Weights of a small mixture-of-experts language model, trained from scratch on English Wikipedia.
Size: 11 layers, vocabulary 16384, 73M parameters.
Experts: 12 experts in each of 5 layers, 352 GeGLU neurons an expert.
Training: a variant of Muon for the experts, 309M tokens.
Below are experts of layer 5 (counted from 0) of a mixture-of-experts language model. Rows are named router (the router's row for the expert), down (a neuron's output weights, with its number) and show model dimensions 128-255. Each number is 500 + 25 x the weight over its row's rms, rounded and kept within 0 to 999. Numbers have three digits each.
After each expert's rows: "comes before" lists some tokens at least twice as common just after its tokens as in all text. This comes from a sample of Wikipedia text that the model never trained on. Tokens count by the router's weight.

# expert 1
router:490454478474464452550506533512482433493487528499547497479527518465510504497477490518498511484485487484492511527543477493475467478473497525505496443498537471493491510509513546478559493506484490459525501506460513486482453496487460515505489481503452512517508568491483424528501517499498510468498531536501473488491463509473540463515474512505540493501526478500529523499477535464531460499488
down0:442471496524479504532512509530502530526529485479467514493562517485460488493533473505493541497501494472530499458515473504502490506499515520583495495484546494520527521496554479504493471454559507529473497524520497453535479504496518500494482506478466486505462542529486492528476536488505489502527454482495526474531468494475521547531505533531495493441460501470521517546481489511451549506521
down1:501508504483490496467549518521489442538486507476513522517526529521488508485534515453512502539494480493513510496549497504478530536494512526451507508494508499521518496522470567531519474516497503508494510476551521489447520471539508475498469507492494477509484528494502486465479491504496534484482489478521526486478473472464523451506550524478506499473465468482509478473537527513474505496484
down2:489513510503487511523501492488493459551498475511511508517480490503487487490475503466509487505536467467494507542476496504443455542549503497511496457504489487556467498522539511519500491498503527484560469499454474494459528494462533515479541496460496500502506474498501454484481507514453544555508545471517528495484467495541468494495517514502484486510499505504488556490477502508469532501525
down3:516494532483491456478537477496464483511461456506488468512495517522479552522452516538471487464502514486521481535493462509518484499460499455497489500521502498507495527484533507487491472470442525530482495497486472525480475525512507482506501499479472485516491529495487511493450503485504482456525518488510497511489510546517507482504529507467489496524509533512476450509531542505490498494512
down4:448495517489506494497503532548467486530468477511489508485491525513517491463505469460526485505515455471522551440487464488508486535484507492492487479482500486505536504491506504511519498490470505544484421478496477525483481486518490479488508422510493522500520517484466511489482471492511509523499491488492487503459488514495523544477521498473519481491491446514516556461511453493520507517508
comes before: " ", "\n", " —", " +", " \"", " −"

# expert 11
router:495504485505500490528546491498499458484463480506528468471527476446460514515477496506459469491484453467481463487470525507493478496473507515497475525488535509510485501496498510482538523547504459483462504523478506505485479529498472523511497508541528488497477567538484467483488512535542513501498500501524524459522469492512514497548484464500478523503518509480527501470467565483484493553510
down1:536511492508492494476489517520528463449512544518473506496506507442489527478456519552507512500568503490498457506538475510520456521456453485482484492482478505518498515472466522473487534490534465464522503518505488490528506506492505469480521487504528516481450452447531453535476500495463487479504481500527492557492498507453502498476474509542507474467509490477491489442483438529509520474504
down2:496483468485545504473490502518494511476486507471551453504477511470505482483488462498535541498453520466458525534525471534518510488552506547504505538481543503518470519511522481460493488463543523488508498509535505531491500512497499508472512475492482453518485458498481483490466524507473506454537486519447523531504453524489505468490509501543483506527500480470508494469461474540508506537503
down3:492502550530502445458513452509504460489493510504502534490482478468563529502508491495545477527500503540516488524454526541501476489497458472480495498548457443498524499486509487498507477478513492503527458487522498524475482515458520499535473512537517507509492472500475526483520534482447508514526522528528508489504515531489463500478483456540508515485516491493485496471490496513511485483480
down4:502463502458494503521517510512507481512558490486462491497492501483515510516531537481435478491504508503506511509505536504445492471544504522540487496482544486564508522509455498464471511519493492501509532507519478522492482523482498484512500451461552503494532496519581552494433496506492494494535554476523498480506507492490505480487558467489485442501540518446493482541480501484464518513477
down5:502490466495439500515502490462487447552504522462556483490480461509497508507504470499512532507508522511478513499473522499490497487530482479532502514503489494520519535493476469529496471497514538473486479494539491515480515498480450495488491496544506551484482460509494487493488463510518522492525496540489543493477467527488471582540513500499509495490485488484515505517485537525510506418495
comes before: " the", " a", " to", " by", " his", " their"

# expert 4
router:484481466514477422514519522482548463484473487470527490452490499447543508506478494499462490491468480466489491496454508541504464493470495487502488496509512483501457472501516552506539509504517477454502492543504518523476494525522453521504508524523487517525502543507490428504493515499511486550487516506496527500493465516507471544519485514516488523547505502500514491495434515492519522524463
down1:508522524514496516501538506505497510524530510478531511482506461449484511456508491506528516524488472507487466523535467488490514518528467505497519499497485493527517527466528521490522479504500468504488492531474465513497509485466516442532497483457524520511535539504481507497475526477505474484465501500527455463506525545520542557502501529511488493492478514494514461516470476481520482529510
down2:503493492504482507489496504535456462503500510478518500495461487486514503490452475508540493482503519520469503494521534537478536465457478494452534492455506510465520528490524489532519533491539497527492495512546539518481522496544557503476473452505485506485483512498501508460554512523472498519461500467519493498482559502518482484533511476507533505477498485523479508524525525530492499477511
down3:516500489510485505446470483491493497504480510510546483490555480502478486520515448474473527479522517496501492490502483464489505492493533498532510552530537501493495476536503513501483492517472446503535508457494492520471498494524484479476493482509483487486401531520497469469499498521492458490487509531498440521506489546476507482479493506492507499513463512492497495492497469499523472481492
down4:574483485501494480511527510512523466457482511489501484501521521502484434497540500533475480492507540467482468547518484483531511470475499487475511519447525473512478503494482520524492529463516520517468500525479518493497488490498469486467509520505492536479466441490474518494472499514548481530465549491512460518519504439478491499532523468520467473504556502494523472513506550484524477502517
down5:506491476516509474480485442494457480465507461488482517514520544489472502533525497524550492451477506487457524500477474507489535506515497480500497502459539555503515530510487510501484485504522495450479499530493480529484527465518436514512541530485463487480559459450475496485520485510540539526437523503548493466538502499508522481500499444482483450469466452510525491500494529515500508487513
comes before: "0", "9", " |", "8", "2", "1"

# expert 9
router:516516514482480493506486513516450431483503434466501478522544522477479527493460527475450430468500467474508513495512527510488489507447458517482437498468476480532468508502508540494542490504472475453473526520424532487502458527489449520489507497518514489525476555517482415480501525487506560502502519496479517427496494499483475490515476482510518507489494492502545515508495511504482507484501
down1:494524518539475494468468528507478503528525482530508492507475479501494517493469480469534501475504526516480493521510528499529453475500481518532537510508504508533510472469514526539502513456502475492481482513490475513504549524519442515486529516471458533543558474503517482487474500522518493512488495469498550478497503509608511485472534467461465524502497530482452547474532470480547453474498
down2:473489493482543488521515467501487487513487448490475520483546478500522468483453500536461465515491521484498493491444478506475501474483494497493483473525508513446544448490468488508514469515511500502500486510507494495484494498460502536519517491491496515508501483506499486514473501518473518492502470515508496468511490494485474495473507523500509513512491459507514478471488500511475491493541
down3:523450514517515536487492492511473476504532471480436495511507504454466527510488494515450515484524486475495499480551499536535487447508523496482462509510468489477527535473526511485520489508544530474490522486481496489544517484508520486510450491484540509499509525473457526486465520494509469534443486495517514483502479517506497489530520504532523441511477489501445500510514516485465491516577
down4:510489490457498500480461507483464522514516517478482509466541514517516524463529522522487498510480491549534492482495521465454462512480508463503491488459534466500531540467494526469471471465484462548507534500509509488464505530516502503471496445500518489453511533472501470507521507515537495485492472515517492539522459549484509521451518505528454521459517465477495525484503494474502440551528
down5:472490512505492479550521467512497495517522508504460469532520502500484480520488508472531487505528486522513463534546524514487476493488516500456482492535486490503535533509510503526508525513507472455478516532527541477558487521496506504530495538516482490476572524497516533493422520489505454435528482483523521511510537437454522487480505503509487517455484525437500471497493520480482501464498
comes before: "1", "2", "0", "3", "9", "4"

# expert 6
router:501473491508507483496509515506555483516488507522483485468505480492488542487505467482491468500521454484497468517494490516467454551470516495524462546497490524512453472485504519466563462518525433451510543502503506455488472534525466517539526463511476470476459536493475435508495494482457531501490530486508512461502504500489505510490484508514540542516536500516503492507474525516494492446513
down1:457475491496468482462538508489466539455451513498499489500469497458535503507511533488454558498501533491477508411491552510508476531519443544483458478475496486490504507480478468462483500487516457532479470514507447477551515515512469465496527491458492505533496520517522505526509492584513508519484500518512456447475501503485509478507514487518513464508499528532493524477473514543511553506501
down2:498507520526512469518493455506499479488498484471535527480502526544502520489529514499535468488521487484508508514534511510496485507488496467521521501510517480544476519479494510509459516538526476481472518505516482488458469478522455497509494482494476512486513497487532486471505479517477478502521497532519439516537494522512492463509507469544481503494543485527460496466498509506509514510462
down3:535451467508507498485556521485504485516502536461501505507505464520486481504492472510461475499474499533484505507497515520505494498484460480521491458489498491448531498508487479521477522527524494478487488522547490487489488498509469535525451544523498540513500529539475495467500532516512452473519463490496470507547519476452516465518500517485491514505486505477512455515461497496505505497507
down4:547487467481509482515516526522546482538466489475498472499509451502502507456489523531486515526484530453473514494510527465464507512528524541496475556503493514491453508519508525507496521542487480481506516466499521496454483524485510514465530456478526484531496505464477494518493479519535521504517497465548458515497440489489538509505501488524500528487530503512487527522487483477477536513503
down5:494550456479480490494500504498533508508494484471468515490518498502511551574531491468509511485485490483480526500503534467511447493541556540488497522476494491467518520515508516489481542482566486507490518508496513468491459506495497486500497495530437512480440483500524496558451490502490492437524537485502485485535485496462521488478506534477486519484519487475495470494497517515540501435519
comes before: "\n", "s", " The", " He", " In", " It"

# expert 2
router:538515460479504453547531526475511464516477457489530502468528457471511521534516504485475509486530482499480513479469487536440515485480523475536496484497480467504483469498531519514552498525488496459509489495480498505465486537496424489505505486544497524486490569517491445501489512479503507519484528522495462499473429550513467536516502505520515489483544496476526528466477552491520491475497
down0:560488500461500488515496469513557528484511477467574502504547517479498493484483524498539494504531506523467450537506547482516480499531486469457477478492459496535501508520489522509474494501524476494496439514528488505513523469499513488489453487457537512509511479485515567518495503505488511514473497526532478510514544518463544488512512500503498489524436456509484555506514501487509469495467
down1:508502492487536489490557479473536490493508491446497516486495532518490471471522533513533507508473507531499480493557524475491496497508532505506532521560509465492496482487517475450480465507454530472483477545482481497491539528487540474502524540486522495489454539534504482518490519516548491464534498454505479488474479500491460512466522516513475502513483516475514485522510466482537510457491
down2:513538483526511472554543523484464485491484512514457537510497472499480482500491520480464534500524498571525486530519487485512524495536526460511531496485506461494440506523523466541496456462480475529448479488471517454502514504512535527564504524527519502505468457495490507537511471481500471466524514464460475504487499503545471480487580496467524462458493468538499504498509471544520488511503
down3:489516503515458512516512502468485474528489484475469514467478463535565479481471497521488471504534473499490458518503447514513501498509513486498521530533505489484490462498456467519507488478468498503505486511542485502514537520500469487483458502493551509478521494483489518503463519522490486542525481526522463513478515523504524474497476517505506518558489517476533473533525472511476466524522
down4:451515511515460499511516486482490486473507514526506525520532517482452506472461468485501522480510533498473490495454504523502519494482515488496477526445483518455478476517495507475501501461504518498467523557483475481508501519509532505480457501499536456489480481486489504502524544497517501468515484545496497479499476511483485482472510493470486474510497475467503515501533521503468515467543
comes before: "|", "-", "\n", " of", ",", "."

# expert 8
router:509490520507511511526519526472516466494498453546517491431521522432492520505489504502469460482475484485463498498495512492460493505495512516491480525495494483530469491469526508503532530507498477448516509483464532540490495545519460504524514501561522511480481530500511439502515518485531542505466490508495479486505448506542514529510463466502492510534525486507515517505495524493509483485464
down1:530527511504467545532500534513507515429476503495487493513518514526504497457495511523512519507502510539472489506510481507467482521498476499502499534489495539474492497511504499501488482464485516502499542518527535506444522457475520456493509443502490487503506478488483519458515531450535498495464499514522522500524552516486465527516511520515476566461454466481511514494432503469472488522485
down2:504528511458518488506554509525497489525529544498499469515484505494450501487517493417504497527472498497477519453515507512501504452539519482525499484502530465490498520503448474532481490526507446510476535479517499490497503514531499488467490505514519526471519502516503488523464480514536495487523483519539495485563468499509519518481483537534533471521492506506465523484530524537485479464513
down3:501465488545492495522528479521525506474455506494505502499476528488487493497470510499504502497495448547542505502535485478469490511516509492503503532488467506475490511460481498479533502487485547444478545504504449505504486532531503548508487490491537489505474516491531454488450476498490513456493492498508495487496501464526519488524517496471518529491495487522507510462539531478463515494466
down4:506520515474517538480459522540492476506493484488484513481539481513511480545497471512482503451530460518501476491523490436475510537506516480492506505531473505463505449546508508492562486479495521485493490493503494565541467499480500479456489483473516486549492488487474448533459519493524507497504510479469443530480513485531479479502520479480518562514512481519494487498513517462477493457468
down5:447545483511507483486441486513519522476512477456500436489508540499490453469524571513492472484500529526489539468471480448466502473517461484470487489541502514463489506475512499517519501491520492463527490512509500488513482490530518486412525421535529497498489518526507529518469503436502473468504515480481469504497490517477536520476548464522458520503494448469506534506499460505434541504476
comes before: ":", " |", " to", " by", " in", " a"

# expert 3
router:517500499511497467515478511501500436495459466520541479489551505480518525538485462489459467482490481486494523514473519526461512496477485484503472506529521462519467510521525517488585534496510522459495555482517551509494490503516483515512505467499497484512488500468467422511503477523504514512508521505501495473475462542497477469529464481484516475533524505489536490472465532475500487510521
down1:500500542451516528514498468468475497524512509522505490505520530475461505509537496538519467488486547520468509484499474503513504472496526503486489502497468508464534511481471469532536511518511535492444481531523493478550519500470516454455500451501510475506500514566520489507527479514478456474518485483518552516527527532497513478473504532527480480521497529520460490509511514496521525502533
down2:468478475506491500487484524482455500564491517515505510508462499498460490511466509531500501501509468471514483484530485484505467497515520546503470515484481484514514491470501499506511475469479506494511460529451485494515477506497522510519465510440486496485456519503500501507459526499540502500506507508482479486484462535478529483464487500498480478527527509506542513566515547512537474478496
down3:494476519522504452479507434514515510458495502502464531498506529494477550524539480496493518502508511495487536484492522544542458480500506512516491500500563540475497465451475484485509518472485502504518513555493491518495481448475482497533504482501488495526487498519482560511504481509427533473510457493506479549526524491543469457510546499576516474512470475514530502518499468531484497491477
down4:462553498511519457460505543474469504492460506528501475494466489508516458543518537478576490460523530479538499520489496533535538483483472478489483518487444518503507465529502478533527494499534494511495486490478530507536512494509521521482518511493550513555499491477517484487484469443501540503504523489515472508545478497470490522479454520494501509476522480545507518492438498453518459462527
down5:477512490455486503540494505473478451544512502496488494496461503444490491531513529511502479533501511492510496489487508540523484495494524512550517463514538526530529483476525486490548530458507541515503499515521482517510547508472483458430505464536529474487472511496471503501473520498508506502504481525515516513488498522485442502516489529489513490520527486515501488487537507513518496477474
comes before: " |", ",", " (", "'", ")", ";"